Below are experts of layer 2 (counted from 0) of a mixture-of-experts language model. Rows are named router (the router's row for the expert), gate (a neuron's input weights, with its number), up (a neuron's input weights, with its number) and show model dimensions 192-255. Each number is 128 + 32 x the weight over its row's rms, rounded and kept within 0 to 255. Numbers have three digits each.
After each expert's rows: "gets" lists some tokens that make up at least twice as much of what it gets as of all text. This comes from a sample of Wikipedia text that the model never trained on. Tokens count by the router's weight.

# expert 102
router:098086126122090158158107097166150176159107165153155130143104098110118081153145160150136156116084154107174174148097179107089131166169163088096142156113097147121154141093168090112162109147121171
gate0:131163115125151164182140152141094168130178145096090143093164106147066112127083097133127148127123097110091174154064094123141107139168114144096133081179135119131174102116114126101134150110162167
up0:069130149079102149083117122178127145136169120060118144167140142095141109122123107122151107143118120097138105107170141159106155133128220218156183192109183101191130060132140137168143170134112133
gate1:111085122131154034183122128070168171099142125216158175188121099091173070080117093118166126100136110088110120072183158134144078096124114124118154162161138103153103076103153137164147132088153138
up1:075095120145159176109129050164104160127104111104161117190132163169118171138157122173096130125101145154105129172129104106112138115176130144063160076124099135153076124060099121108120089170142149
gate2:183093127123165161081160155125148150032105154153131130148157133170137065122134131129137073143157191124177111149140147115118124099145130171144170161198170164131094122155157151128126102126123188
up2:067125095125128128178158189136107136135141150178148182118083100139125117119189091100175066111160127167055098115112203117131094134155172111134130197137160153104106138141124101152160150139098090
gate3:152136121155174090062121115165120135116218144150141094092137137112142109095133121148141133135150138090142124146143151141124163120191156114176095139130138121101184084140146114115086086113135166
up3:044123145110120126159087114105172115111084140112133134115151180151127083162091102214161128106105189102116153105133113122162102132068139144152114110136143120058130084144162098182161098142119150
gate4:130166157096157087135133094092187066084095194136142136162126193183146151116107143128114211182178113119150163104143193156128149125123133110137137072130149085095078108153132124091134162150108114
up4:098097119086101091121118085152088148103143164123101119110111141162150136169132125152093130104108098124110091184093095157130105102124147153120065115152146144097143176150151133144195126126133118
gate5:138107102156106130125126179156178112146177141085136192117171166109168157138101154162118101068090137092111187093098111124104132095115183083116065131112121205140029124150056103085106109117144195
up5:159118120083114115135097037154162114091134096147145179129193109110089149146086097181111139134159071167101170072146068191143118164095135108056147116122172178076137084162141099137159142098101129
gate6:082161158115184157150157066136161189164147166130162153107168124154124145074153127155105154138139161156195077185192126146110180187183172212109114182121137123049124160109170149114130116105110112
up6:097130130106095094111180117156152101179127143179133070129148104153157094105158149121165159132100076152170087102092133180137169097168108097127106135148131079161056177139139133074050096097109151
gets: "were ", "ts", "an", "was ", "es", "9 "

# expert 115
router:116088129106122153148108115139172141151066158145144204132127118120188107190132175170127155108118165092212140122128135095073196155178161122150120159144127152103160169076154135085163135146149128
gate0:146080134134155154128137104136139146193125087227145121128096109117087078170114133115154137109147171068161131147185149111125202127161110105196146011131162106161138109064142112159113092113184170
up0:118112099138111147155108046129145110084102127083199133134109117118119110126122050107112214142122136136103090162126160094159087089103134144091121127074150079087159111114101131127089147114147108
gate1:118073111032079117151063112106098194109053127058115151179061065092109143145116154126109185110112166068149095195090150159137148142127148176143112162110152139113142124171118125105041136105137130
up1:158134138107113089121119135111190228159136122137104096173115082147126153143139113107112133154146154161151141112091133078093165117150091139067124165132117152116137125152159113148099195148141154
gate2:091204211191163119102178098147105137129097118098124138149077140086098169088128117118106120170096152136174145111051079156167166059124175182131103095161099140145158129095176101150161120144137067
up2:140138156163140127152098141065143172104182107096076155126073210140137109126095135147146112080064171138102106126155127165099161109117150088123151127067134100156137160099163117189181118098106159
gate3:067146085146088091140164155115135122139133122176071129114130142164145130191146176087102148096161179099105114208199110103107142194136064167074101169120143098158172157147129144171127104146072144
up3:109142107165122162099132098068160064106161138125088132128136086173117143113128151139159149096142097157145128042193110110126146193134095178075131164138137122160163161138107150076151137120153136
gate4:138077143081216171112126057133069126166144199141027106112198093116150095072131119168073130151176136146176140188115142153139183189179087133131119148202076154122083137176092162113139154136147136
up4:179111091151108116098158137104120162112136114113163090180120137176088101105137075173108164151101102119173099131109136125098171220143112124122132146169116081129097113089147083151195152062125156
gate5:176128129076172161162071117167194133193098117149099187097145165159134110099150167085122133142126122129172118111129107186130088104126116048047105154127161116114132086123122116093119104149133166
up5:153114131136121113146121087195117099113129188173116125058193152099127110165107181178138136102151128173149113084107119123158126054104121128135158188106175093088083150114118150097090146165150133
gate6:096221140087145148090148118113137126136104077163147141169199153154135126135138183115145152089118123074151181156096092117159147085119128159121144092098098132176175118082125102126158131151142091
up6:157108153101128156125140112116203142079106131094166175106138109121164162162139102069125131133167071154132143173188139159187135143110156117143124095179155082138119106066118132083176112137106107
gets: "is ", "are ", "was ", "were ", "be ", "as "

# expert 47
router:097072134112097138161096124153163170143100142156162157141098110102143104154152148156128154124063176094177156126070161110098141161168174090133118173117094144120150146074163117143161106162092150
gate0:119090144147111103159170052132122106131154119115121150147046151056127108115110174125136155113156144125163055133131114102173115130125152183164120115136136115181124120118111148124156116181110108
up0:181109129138151097136113095136159111094193114070106135152102124128170115123087147085113111086124091150191115108092095183118169060184122117134109081142113167141185089064159130098178131135143108
gate1:096176112111161121133122082192088161106150124129110106093109080092110140087133095081167174164106118058156125139144093169085112140170136173087146054092121116141082098156138153109125147151149132
up1:099111102125128116137091109128144136136075159177150145089186135180090115133145124092103122163160108116140143134091203120211103092086079165122123100125194151116120161052146140192104103154135113
gate2:068069157114161100163101127159125153126060130169166082125149088126106118125107149121092148076112184101170058104123120097172100123132181162152120157126165118118164166141115122143161167133091150
up2:135162173130107088106148149133115135178122113192133127133133112106125166157122184119164085127152108166171112149141195149169146136021116154081188109120132117152149135160104082134056116081140135
gate3:116156134177121116136127142094159164164149089146027119184087101056166131121142169172138120118166137186115155132110133158162121081134098121099155142089156102163129165161089165165138137150137107
up3:188145130124153081125158083098172182066160137144166129133117137148098118098133074144093110067125142116141134101149110139177110160180164103119142052137109112093091094099128146197147199123126110
gate4:128119112123197114088147090149129077090059160117127090145145104139155095120171127146134135102096156140100118125055126144135220146103220081135101172135108092166109091152154061089072117147127141
up4:095106147090158148136129161140154060171123180158117103122111103138165117122124136114109075151119191163102124171083106160053166182150162072091138205153072103173114124095100159201157155127158128
gate5:055083136149160056071146060116154127094188108078159148125129114108105081156125159117132138157126127112138122122099116054081167187137101145152158147096167124073150144124136181144140114108104097
up5:089149156077126148138083111131159089109128101085122153079022033111182170143163128094105181116187093079170138104134110159150123137141165190132171129177129087136090189121182107086161126071115118
gate6:174120143164153109131126102153117146167169115083090110131134155131135140088132142147159144136101133089089108078181134134094128145163195103098131178109129151132173187149162151148145124109141130
up6:129085167166134100110091086121073162125125136115139122117182119148139126097121108120094190103131039092160145169196140119102094110138097165186111121118067205112127097091063144125183146092112099
gets: "o ", "o", "or", "2 ", "2", "ar"

# expert 53
router:085083140097100135160093098161157162142088173149154163142098103100143096154147153159127164113079186090154160116080151116104144162175168086138135163117099147104152147078154121129149114141088164
gate0:182146108159139128148129117150168100156130140113137100103141096081100097084142068107155172097134162196172152161138145089133129167095137103102150169094122110124150062134104117172161062129122143
up0:170143116089165107160081082104048111119149181127152136107047133160123139101118143165128172119111175070135144085163124090159133151117126152126120127121165136096158053147162182174123163136127089
gate1:135146105138106158126110083090138126125119139123105077137125105102144143154192132054136141153095144162151112140108156121121117113140083114115098155156156064147156087085071071055156115121143173
up1:160109057146173178149118189115222146106201181072131166145135142170144130128139161124118095153124077114110032131130117130084115117148180189077067097105112149104133101065119151147108114145148144
gate2:119174135123103171125123137149079160168142086107081178121061104135157150095100119194095127150145101164123081081088157167152164069243170117155106087119108190076159152154130147112177101140091214
up2:118115139107108143112088109168107133115092108120110131157128117117106152101100123110089102139146078116105146093093168117134116101052152116116159125078134117147105165105119113160090152163155134
gate3:151121097133128131124128138141118122136125144130073135133077142119129017147118071108152131123141113088081147129145190117150141134111159150141117030058097147096124087087126180081113081123088089
up3:081156155135144153175166149121130140100081164087033127079176139113098150133180113149113153160171142122158126147052125173153156108118145179188109132168128096112105119141135177141160154169145161
gate4:122144128145120113100080064113103124221115133158074089130154088112155169161109107133145115130167069133137124150071102125095142124105113113137136106119100192148154155155179161095150112111072100
up4:123090127150117152086186105161157114175108103060149086193114146090120143100099197109101168184143118168099143173157166138142103136139146154133109142132049099079140153072082145141126150187115255
gate5:127188150137160109143152134151165164097063173159105129111161105183112116085118096162120122121127094072088105083081170139107152150149126120087151078145136077121103073131148175138111151134125113
up5:100131120148099144169097200196187174088146135092134106100134146163078115101147091151088152137108102122139123088157191139104120080144166142166135060125121163140123115130125132129118100048123170
gate6:088125135162140098148107148127122146120139145075119110118121169178126097124127170136123167156080172111187125133137138080136083110231119171130120147141166141188182111093057105080132194186124172
up6:174140105162077115130124147154108047167138184171172131128121109097081147132099116139150115114117166149125161133140104070116109122132113143168167090140084169122068136087098140068119139134133127
gets: "of ", ". ", "| ", "1 ", "from ", "3 "

# expert 65
router:091092140114114124162096109150156167147097153164141159135109104088120090154166169156142155102093176091168143135097175084098132162156177095152132164127115171103158170083145137116152087142101173
gate0:052149163134145112106129144092119168162165163108109139125071123096131145137139125154090136151096160084119124176166163119078130080075108187129154061113089204097102144129136134110065123144093119
up0:186097144151114123160172195106135128140089116115110159106125124216106198089124145140127184088114109168058066133060185155123112122184116092131071139086089100177078108117115106132129122187126167
gate1:126117092121185153088156138175108163166144065217149117173156058124151106085152118149153178211182128151160123092085110165107105073123171102158148119106085107104103068137078144132094159140113146
up1:166162124170124121147152143139138091099092080203161120169111128117140047120114113108099115157109091193189148146098128176178144218109109106122101153142158203121139159127099182112103139118149206
gate2:139078140131101111131121166163207129086110133155143125178118095161147068143157084108151064136061102143062140127175195175080133091146140072141144050088105079143138198127121148176123134138088187
up2:124162142133057158144142139123111116157156108206093127083169128157118090142124079131153142118102159054146132131168187149158150149104131145122174078111174115069124113146131132132114083079111136
gate3:028192127109173139103115210095103169142129162169134084126144053152159145105119114174094166146189171159116086125131141166102123169109149105141166144140143136115139107145164194153123123150139089
up3:177153111085154163146109203099105144080085120133093161143031144171079131092120110120104062180127164142107100140149096153108085143143095144137164140154141166145075127105202122099178163179133131
gate4:172047143153160155171149122113160095115113071165148170173138132095106112137116096107069132096122148050161113144181103133133154134164118038124150141181165075105166084159150144101114097100131144
up4:227115116155190122159111133128127141124114124131105113164133121045147136140104084093115152086183128091106165051155113106185111184172175093125138133076136058127156105157173112151121126129110147
gate5:122160192154171114082116115139152131168117102115156054116110102075118115130085115171101106123189089110088124119160159071145095131102070144153088135119193158075161085108127170145091066145068166
up5:118139141121082095184171131113106122123139077154130145112160084133140131126107150086149207132104138086137073112108123067186090051139121145152093102098089203107130152161154115113100086135108076
gate6:123146141157075159125147068134147117087136209122112083178084179151121117149118182135107059112128147119124064084145143127163129164109095140115100186136094090194081120133156165131077155146089121
up6:098143097166123113065113162109127157167153155103148103115108174130149151073148164110137106133097157166080146117124144142142081080110185116119148181108121148157084109168113110115151163163112133
gets: "the ", "at ", "— ", "0", "in ", "er "

# expert 95
router:101086153102091123160100093167153160144100159154153163145087106102128096150148163160148163104088164104178180136091153092098142155164180076139119175122087160100165163084155134121167090155133171
gate0:086139117147133143126117100147105143111142127108209104066128131169174158116148102170131151072143156190216085196153103120112140101107152129125162199099073132095164118138155087101138136150092112
up0:094133142137148109099137113144113177103159144139045165181156129128107182141142110107161110117131110169171080131152095210165100097123139128091152094157104118151127096168150125061143153179102239
gate1:105114187137144140153136144138138151107124156104044101111149180133141127141196190131122162106115125199187153112115117124100134143154204137101086096115127090162087122097131188154128114144080151
up1:112176146169109130136109131134120076141168193147122080076149119140106155085153221186149119093140078110165170117102106159145141117119124141124105136181122113152072166157131123102122137186096092
gate2:155161188126199122129141057149140114144115127113094150182090131074155090130075195115075109143176080096152099129109156163146153164150118123150083176159114111121173098043086182150136115126106150
up2:116070170174142097176101168193124092135080116107087051090078091082133107174095140133142144146136086079141128167108045153122122151135158097139115089131122089142157145151126123115124169160154113
gate3:088103111073110169122144051142135163133094132091111088179106049069149146121087157181082202128127104164088136105109191134141157037202195076150121151134092106165090110095132131115137164128119136
up3:158094101112105141086064108173153094157086149148120149151131133133169093073143168084144129138120129099100074130149153143055125155143173166150134132119109130086121120092143142129167104123159139
gate4:166142156090127109095134089085099114082128155134142091135082166102177109125184140112178132103070164094134098209104104132074114175171179080160101130143100137116142146051163146149164170175087151
up4:122076170146137096135162178119143158126128158162106145133129102104122162104069084147185130140134133170101122124156116127140131171147085114067124151104123110082210078103119149143153187127118175
gate5:186112169131118143203108202136127123108134115122155154096136198161109146142132089163155127152114149205157160127072073145088127099148120113169169143127142142153158047144102121174073167167071100
up5:141069180091156178101146114205200146110109127143105109171123147173167116079111160121131087094140111090146131133147096099212167111129120122136101097144080100127139088101128102164079181083131153
gate6:117098154150162157151075162168112167163138107109094170175101215182126088081127096144154107128134132117168138118148187118104113133195147087098109134142166149114084106145131103091064173098109122
up6:074107180135092126120078154152110147111153124124210075086145103115124116172100147115091135174100098128118099124125105097130158129177118101121112100221149163141124099155114168168159189171091166
gets: "October ", "b", "200", "ab", "u", "ec"

# expert 82
router:089091141115089140175081088168161167160107166150157167147102096109116083153141175150152159114087169101176166146086145108092128162160186090131139171142098165099155153075150123122159104155093173
gate0:082159150168138091102118157114093124158032153102090093132043166148134118121142126105120163129145119108172098173169151140225100128106136126170115102101135102071077096214153134083068084154128118
up0:161133157140214152136132112104103078133146091185135127086145137117128095118158116147137073086130130110108104127216151152138128097103145149170074085090103081111119134166152123114133190123154133
gate1:193095098147098140108117131137117117164090103118149152186098158089148169161190072130102142089103152129160108153185137125090090112122174151211132088089166033183094156117111083062138133088099167
up1:214093144083067140076131145160136155182129063113135080072122071176141121158111101110071099080133162150040166064158109112181159089110158145147113096158122160135172186164096114128174158105089127
gate2:133129114097109122112136089117126188113170146117121095086093127109063128071141139183119096143116057110190116150111203147143172092117136157150184123135142118121090128144153137162154098139097087
up2:143113086165122137127109107170108092149110193113206125133119116159114151093141038123142123147178123130141127114136162101146158145160099108160151104171160114186071106144163126150102126111044127
gate3:163089145113140123144152141136147099077126169046142099155120086178131090087159116198134159145087172162148095140103139147155183150119154141180124107164134207116198067141121183152072144109111182
up3:161153146142100131148103097094152138098180126093129070098132098100161129190106051208111096132149100093117128138078079131125144115145098090187120098124117151155175125126154102160114108112140161
gate4:115156130137084112147112101169157170146115172118103094141101053096149073133092091057175158087124143173114129133146129136125118154177153197168075157166143144138090142132189111107127133123153126
up4:150168176162111123137106145157111149164164104119155135142161112135160168086164101119098153209103114112092139132128158119163144122121129109095114166161072123130108147126148113142104094129132147
gate5:131127142105124123086118118082166145152219147206163116132095084090118112079103079147155141165214165145149136159039164131091071094123153112171130167158067088129139123147097126097126126105083182
up5:092193117124126137110122163133078127137146119104124088121090121140090144151120095106127161168177149143110123117157124127150180104121086152129168154052156165119110157125109131057154096153112088
gate6:193117155148147093172080196134125132129172156134101110141099136136157136069177139098110129119164085040159149096153174111158171189174119044121100143158199120162090102113128118136098149111162155
up6:131111116189163159060141109090142164124086115137086124068166137151110079059121144132117107115140039171151094113102083161114148182099164118116107112142148198138223090112175137096111107147146071
gets: ", ", "5 ", "int", "0 ", "2 ", "V"

# expert 123
router:105103122116116141126100092147148153149097142172149160165091103106143131160110146213117136111102170113178136113103154053088155141137143085115090174143109171079157128098128125158167093162132150
gate0:119153156131096088133137102054147106152070107067130127176127106138113115096160164139121116118121059141107180144154118132107139071123141153117113097163113092068120112148107057125177073165121167
up0:080147150102110153113098154162078114073142096057133082143077091135133093141137131162127091164144157110126138116135170112083098106152116137077135123134162136156166123152093075160150124117125138
gate1:161127122134161152117136125138110179112134104084149107175074093102102133182110165157106173112161118147100108150127081086127108091156166119063119132141145171076132060133157151139155172155136123
up1:110124147159113112126162139142099100120104177089160104061086108152120103113084075140108118169114178121142178128188102090106129085106161168168109137106157103119136135133171147047105105135127092
gate2:146142106127079097083222077108158121126101085086121132155107118123111186168155169132179108148089127174124166171147155160117169131207121128114149133137138107115161112179113129096136100124070125
up2:143099120148116130122187050177120142065081129122137066105185108173111110205117153130104143138134076122153213091138135155079179173139116139144112137193141193153155159086110085138162153124142225
gate3:170141142114083124163100103165133143109107164109125090046157109187171156092139096166119153141117176125150222101142111117151146183195172139148145125120098160099132119044129108106146099143186147
up3:108083144150133102180135160139119112080099150122145185079142106126160096143134163121092122073136105092142118140134182149067112172155088151089187120142117138139151100123161129104148199128142111
gate4:126118142103104126136141137119165131108104114103107140085174130197133165168152102175062108114118147132132126143154110095078198088155063125119106165114167130165113092125168109104151083203093091
up4:136123174110154102117087189113073152150140167092150189080085165177085199118114136180096204127133133121167154098141095113137142132093183096144139084072202130189180108163142134182136134067123131
gate5:113116131191059138128151141188145141141124126121124153146111163157149220174119054125125197167093119110101110130168150117116148057133100100075180101122145090147128098067157157112132149124155145
up5:114144147144054075168067112124091129108111085178133105139107094104150159134122195138095130147129086130126117089110167166097189085144113035135148100116096156110095070179109110101135143098108142
gate6:138094121167193119118164129123170148136139129120156080118146145115145119143108134129108105112174118101190186109144126128096134082112090171076152101141147137151154126169120128172153071156153088
up6:125129085128148109144167085147120071116109194170112143115156189103136152160096129171066181107125120077102086135135187115144115100085167138132149110106180082082113124116080191147151112101152120
gets: "was ", "===", "reg", "12 ", "is ", "such "

# expert 61
router:090088132124109147166105122164163154132092170141146157130105091100141096155140163138107160115077173095159150118071167103093144164171178090138130167134105150111158154076134128116154106143080149
gate0:093088122143124123142120137160154088147141127175081168153139090084084104138101146162101159142114165049181138129182117141078110165101153101144146129168163151071117210193129117105166209058177161
up0:164091164091118113163129153203070125118119092169140128109186089190127170132120113121082132091085101087104168120088098154141182096100183125147125112086144154041137096143169110145167117126166089
gate1:097091174067107155092115090158105141127149114185155037161109108126117091120111130113091129145104200099122148102086102108108119090151096109154078166091074119122135186153114174107165125135129124
up1:089112174157106110118157078124144182107080151170077099138143167128145134096138139205089158128087173141101096083092154082081161128196127135095141139128179090120134125155183127162069137119105151
gate2:080106130122106125153177121128117168176132081087137083120081164085118112122124149119078128134100114129131089189108119120119128089091130131156176146109142087115122079140089153139084181162145187
up2:150102105154081154128087195089129170127135064111127087155104112084100122130127144181063135152125110122088150156172122177125088141090120124102152139088154165201087199137081088140108120143146125
gate3:145082066099128105146126070068124122083114106217168122105166103164110125144124108102130209097094145119168092081084105102152085154154099092097131081137139109193118066148056134154128099132118135
up3:156147174164153138116126084144154069115143104119127070136096155176122154127151063085133170125126090166154122147123139145103173086098123155086126133161162139135143173180122185133116158137142158
gate4:091111162079113139113132167125116110146110156100125133135113165158142107102128106177211213157082101113175120128155181133088098130158059107092127144137109063162106118197120138125093128148119137
up4:107194116124125173101159134143139114106116115130111187080168118125088112180198086093101143175132117137137114096141050118187157057126128112149155135128150131093123126140118072114116120178082205
gate5:135168116137161155120153171112124133101201127122132142076080098066137170192172170097144139133121137095108104127094096096091125169119164128132090090095129157097153133163164127113132122117160142
up5:132178090120140155184152112170145019100064153135143130122219119141091173100141103144085096130174084150140156140210109157170169167127158104101124133157112119126164094087116113169170113166126167
gate6:187120083120127125137175149179102079129097119139134127191187030162104090121098156111142174156140132141114133174151174155095158156104189109189121167083086120120127090201133180149103110101153197
up6:136133115132087186095150099191175115132095078164154079137158138155081159124131115104114118144130203066094166150125184142091184095140184150116080053129128149113052098184130079118107137152105166
gets: "i", "1 ", "in", "a", "z", "o"

# expert 91
router:087095138109081138167105096162156172154102173160152172148095101096119095166141168166147157101090170096178169137087152105097124169164182092142137169147091164106153160080139137114163099147100167
gate0:126134104127181160127135117159094069131148167119130090119147078177122101139085138122154139144116149114109103113133166068084163145115042130106084126101104138070190115119082175146125137092153089
up0:133099141159096146086147099071162175125165105121108119151057166106100098086118144188140156117103123111083070089107117109217103124122155161102079153074170118181168124117134145146091123136125120
gate1:193086171108109101122094124111096080136060086127120044149139149070100164125112156139138123144159129146180147041169113120087079067171118114145087172075159135139143131159158171091120154156150160
up1:127109128161155088126132175042116093138136124124103171136140088058172118119163147178131068097112153146122159128110179079160158138140102138132146105102146076084100110137139118157163110115165147
gate2:152154139087072117207155104124112122104110158155141105070101105109123080126131155143117075131148156090179150179138119106149129149092104126137098168095103095138189096138075206090143158171139157
up2:097044120110164106083065132114114154145119178126151118119098128171120144110124102108084066098115181180129126147141122098089093102193211121169148116107142076157138113149092101112202130105141118
gate3:054144185150111090122167077108129135103146152099154163168175111069122110157086176157131161114121146082156185116159136081144153165224136118157132122054111176109128148152103127090097070127111130
up3:143157109099100151082086124122147131151136130135140153131169078097140124121131116117173122123117058082119099160148146168119130178151140091113120132149175143092147173162123096138222140176099198
gate4:152130129203145129170169126191126128169160121161111133160196100126126120182119146097157143211134094193152189119081136158098103132090132112086164131174144099175147170125148184125110114090128146
up4:110125107112155110118110108198131143166124162142123118172099110116190157133159142126097170155151100123144110169124137152129147102107087130121142087121126070115144104121065125098076129139113151
gate5:116121083184113139140070103133194168075109115100143122127132113125086127115058115128127088163143139145123058118121085103105097133240143119119185179113121162129140133169096158141139149147106117
up5:103117102126087094162134139112112162138076073119130155135108124145134161134178139128067156113170113110166162129101157128145135077134132137138102139181133106167117084113174129115108182140138128
gate6:030145148113139104101109081162137202162182075168149112166174119166142148121136142079133114193134159094135097125163113132148144121136174095139104138112138204136128160149113129079190113165119158
up6:125138142157106123169067133153134147091059141058136184138134125178107136130077111110125158137135160165159148158168127132173140109181127119124115076111147124108128118105099095134185092131104162
gets: "- ", ", ", "at ", "7 ", "in ", "| "

# expert 59
router:097076134111091149168098108161139166147094169152153167138087099100140095154155148153133155112067180084167162121085169102103139153162176087129120167126101149102165151076151119124146111152092173
gate0:114152162133145197154137117123112101131151127103140184105119098114146144154141128158100111154151129085216152084137167113066138136104099142118133136126073128053172156145117082138096154122095142
up0:138130061149110120086133061097157127132127092103148151048090119110154128058126152159081166092085100168116147130159138096065184155091168160160093136151135181178094139107170124093125141166073133
gate1:111078148129138136188113086060141163145122152101150090165096115124126125127154095128134212137132147127190104136174098093138101128103122160151111155109164129124175159118112103095164116116115136
up1:116149133145136129122111209082107128195134125181169134145207109121088103175112094143204126123111176118151110103129119151155169135120119148137140095154133154171173162111115159116179155156127137
gate2:131076154123124130131152220144136171155129066136217156161125092141066171128131102160104098098123125117142149137071141169150085123095112155116095161127146109101016128117131118105110162150154113
up2:079102105156039109089101129130127153111110174173069093130107177119157142085154148092180092159102180118154091147181115135146099125132103139216118102143144125140135048118106083126167132128121140
gate3:101119145119126113150138098156135117174138133126118129138168123093091111156126121111119065136122136052123168121113172121135091155074165142127146144138133140141080146156114080121106103122094120
up3:126112059126122124136121060162195101105120086144129124159165134132071145168159122142158149155145096094108089161142149122109142082078164140161107142089133171091121171128206195103183104116116110
gate4:098171092104107116099116112137172126139100075199133115097139139075127123165141168112127182146150156094139144160103116076126163114140128116127096180138193144157102165146094100106100168120131096
up4:155086163098136138107121080136123093109136195104157110169097141125122146139124106117142117153057134127196096124086163119137120159115186172100173123102095172191127191124123088114119131182110165
gate5:093149129112167151146169139081084126137164103144176051203085141158077090166132167128137170140149165111155118148162113144171077063107101105129116149143093184113118118137106124158174128139108081
up5:150196147083116141141133148131095106037082120100133088098145141111150129141132103096185132103089152127080167094106129099110109107147139103104117163123141125132123165119174092080127151147144150
gate6:112100163179144165126082139137130146122122132157122113157058151100141137136116133123138053116116126106136091156139140095129105145161144059094126126097137071129113182135106144127119164109111140
up6:128065161108163148102073114133151215149108156122151143137141107194127125086114118102076100134130090118154132190117123087133140158133143150114144150130087126170169151156116161120115151082118122
gets: "| ", "the ", "of ", ". ", "°", "P"

# expert 45
router:093047135128126139157139110150112143140078175149171170136089091110111115179145160153157157079116156096158133119091154100107154173173169086092153152170111132123176172093131168092142107129127135
gate0:166114166131105155176143118122154175101135149107142063130115157163119069202157130169136133105100129108086092096157085125099178187157163173095084167144146125144173099109104106075145133134124138
up0:176148165139178156135164145110128204088092182182075158116120128128140115126132128155128100111037123115187138148110121117130151085161189043112121105084086112120116137087164103122107155141116132
gate1:095130168120132165077138188102076107156120128188141098122141134128156202086121089121137106102135129113108165131135131181159158135092088090154083017154175121121122110127123138142146098121176094
up1:133107128077158133071135147117122147113101106116083223149185182107107131190151126162151042155118157210083112138094126135104108139141088135130128148131190109120193153024120150171126143137127112
gate2:145096079162151192105155100119127124114109186081115161136150158084148136149132118143106150122195103128131122097114139182156175102227066187144091167098129146118102152149153115173140143176129139
up2:176153131121091133158094123191147146111114131083176180128061096139121132178133088149104095147147119114093122125105096101096145144104099136135091147139132183198147112100151145119104143111143093
gate3:128166128153146120128092119090100099164099158122181163090139123114088126131147177176178149113152116111089094174147129090104055139137135067069157054137070105122120017146160167139151105179136129
up3:083134174155114128092140149136118061117154138117200131119076093156136143126133106170098179128139101123110169138130173089146102148122144148118169141147140137159149138071118116117102148132090126
gate4:081166055129049111100177078164120117196107103107154153132098186117157136165109081139131090052160156148087126125153124125118199136127077077143136130146135173141133129154120134156087146075115086
up4:147136132085120156136085160105100155111111082073127166074139181089129156109154085144107101112139152143146162115156091162061138128111104131113115106117099142120107116156149097092110154134134154
gate5:075118141104120168111099106166114106161136199125143093125105138133120124154178116131097087141160144196108175140149124074144133175151141156117092232118102117171205160130120120090121180090106120
up5:104171110162141122090138207166107083134107163122150094102089173127084115149169145162078149135103174168116156088227159139097133129123119131153142197115154123087212092054143112085093095126133073
gate6:137080101137090124147105177137165186176143145167152134082155130128134183120110160108139117122139106137121129113122167124201104157154201096106130090139083128134113099139120095104102111118099147
up6:134131101124094143115132094084139153112106122176070107106124196134132155132126103084141120122124134115148118158036145111067195187135105107130112094125143053159125113098102197137125113104109171
gets: "pre", "ers ", "Pre", "Con", "S", "re"

# expert 90
router:086085152106108123167095094164160168157099157157150156135092107093115090157142160161137157112083183099175161138083151098102129164171177094139134160142088173102161150082163129131171099143108172
gate0:131180051079091141115129151166163108162068134144118136114135142111159063133117114141125165094137140104136207148187094120069117046138119095040098166152115187053142156137132079138123120112162135
up0:108136068094145130134175140117111076104087103135165117112149126210167115113135123086094059213070122130147137175117152153107102161141076126075076182144166161100074085166208113090155124142154097
gate1:134126118111114083129054076168211156072156147149148164149155150147057137146165158117061179130172121176098130090139166115103114083131124118178107139123053044063151117090133122157169109128135136
up1:079172111139159179146148112172155091097149153133141133111155151097125104095138184142168082108155110118154176136145162118111206070187149124122174119160143152167166115155122134151185124107111171
gate2:088091136045089167120144118125097093152146154139116119104092124132088111090154143172070150134045122086126151114141107144113081135122116144156080158133112104049124131161199074089127116112155114
up2:142103103083134153165106097138149103077152113145105077152115117115100202156165115083113131096166190144129116159119168144081212111141123096075096153112089143129168097128078066111165158087103141
gate3:195122134108166109112098074111072142074139133157168121116098158092128079127161152097092163119141116156157051130098166106133182109147078125111115154136126170082065119136210146131132082119111098
up3:119136155078149139116144100073128136154147107099210145144122155165149126085145144123120153133117184119221063101159154137153135107105165147096131140091142083143184157123145128131100091099091107
gate4:115101180144196159142123102138172158152094096115179167121149148103156076167142094107130121113083139108179079142143109139119082069167180052151107177114177136125104147137166172163100076131070105
up4:157131107146160146150049146144098110134222082182134195105130141093144180144134213109076081147120170158171099087073115134149104110148120173172152169146119159119129150145111128094115149086120124
gate5:174106133137124158106146149096147114142064131139146124149120163154162074043135167116123106117108157120165129146135096139111105171148117140152098178122214082148116099214124126157152129107072069
up5:116137134150141108092042146144143092128102165114111159127106144092152099117125128139119146161072080116073132079127149062094130164238132164154108086163140112105095124123140142139111135126127134
gate6:134166092143133184107174126186113092106195141198146126141124142133103135111198141205103140148132077101107096123193135136074177116130124138132095064144179150112142159142101146074128173130111142
up6:124096072114147101140115201148136150167114198081158153093206131155128107152144172105121086117124086036139098160166143096107067153177162161078112123123073114068126157169138171108170135151099183
gets: ", ", "| ", "\"", "28 ", "ton", "9 "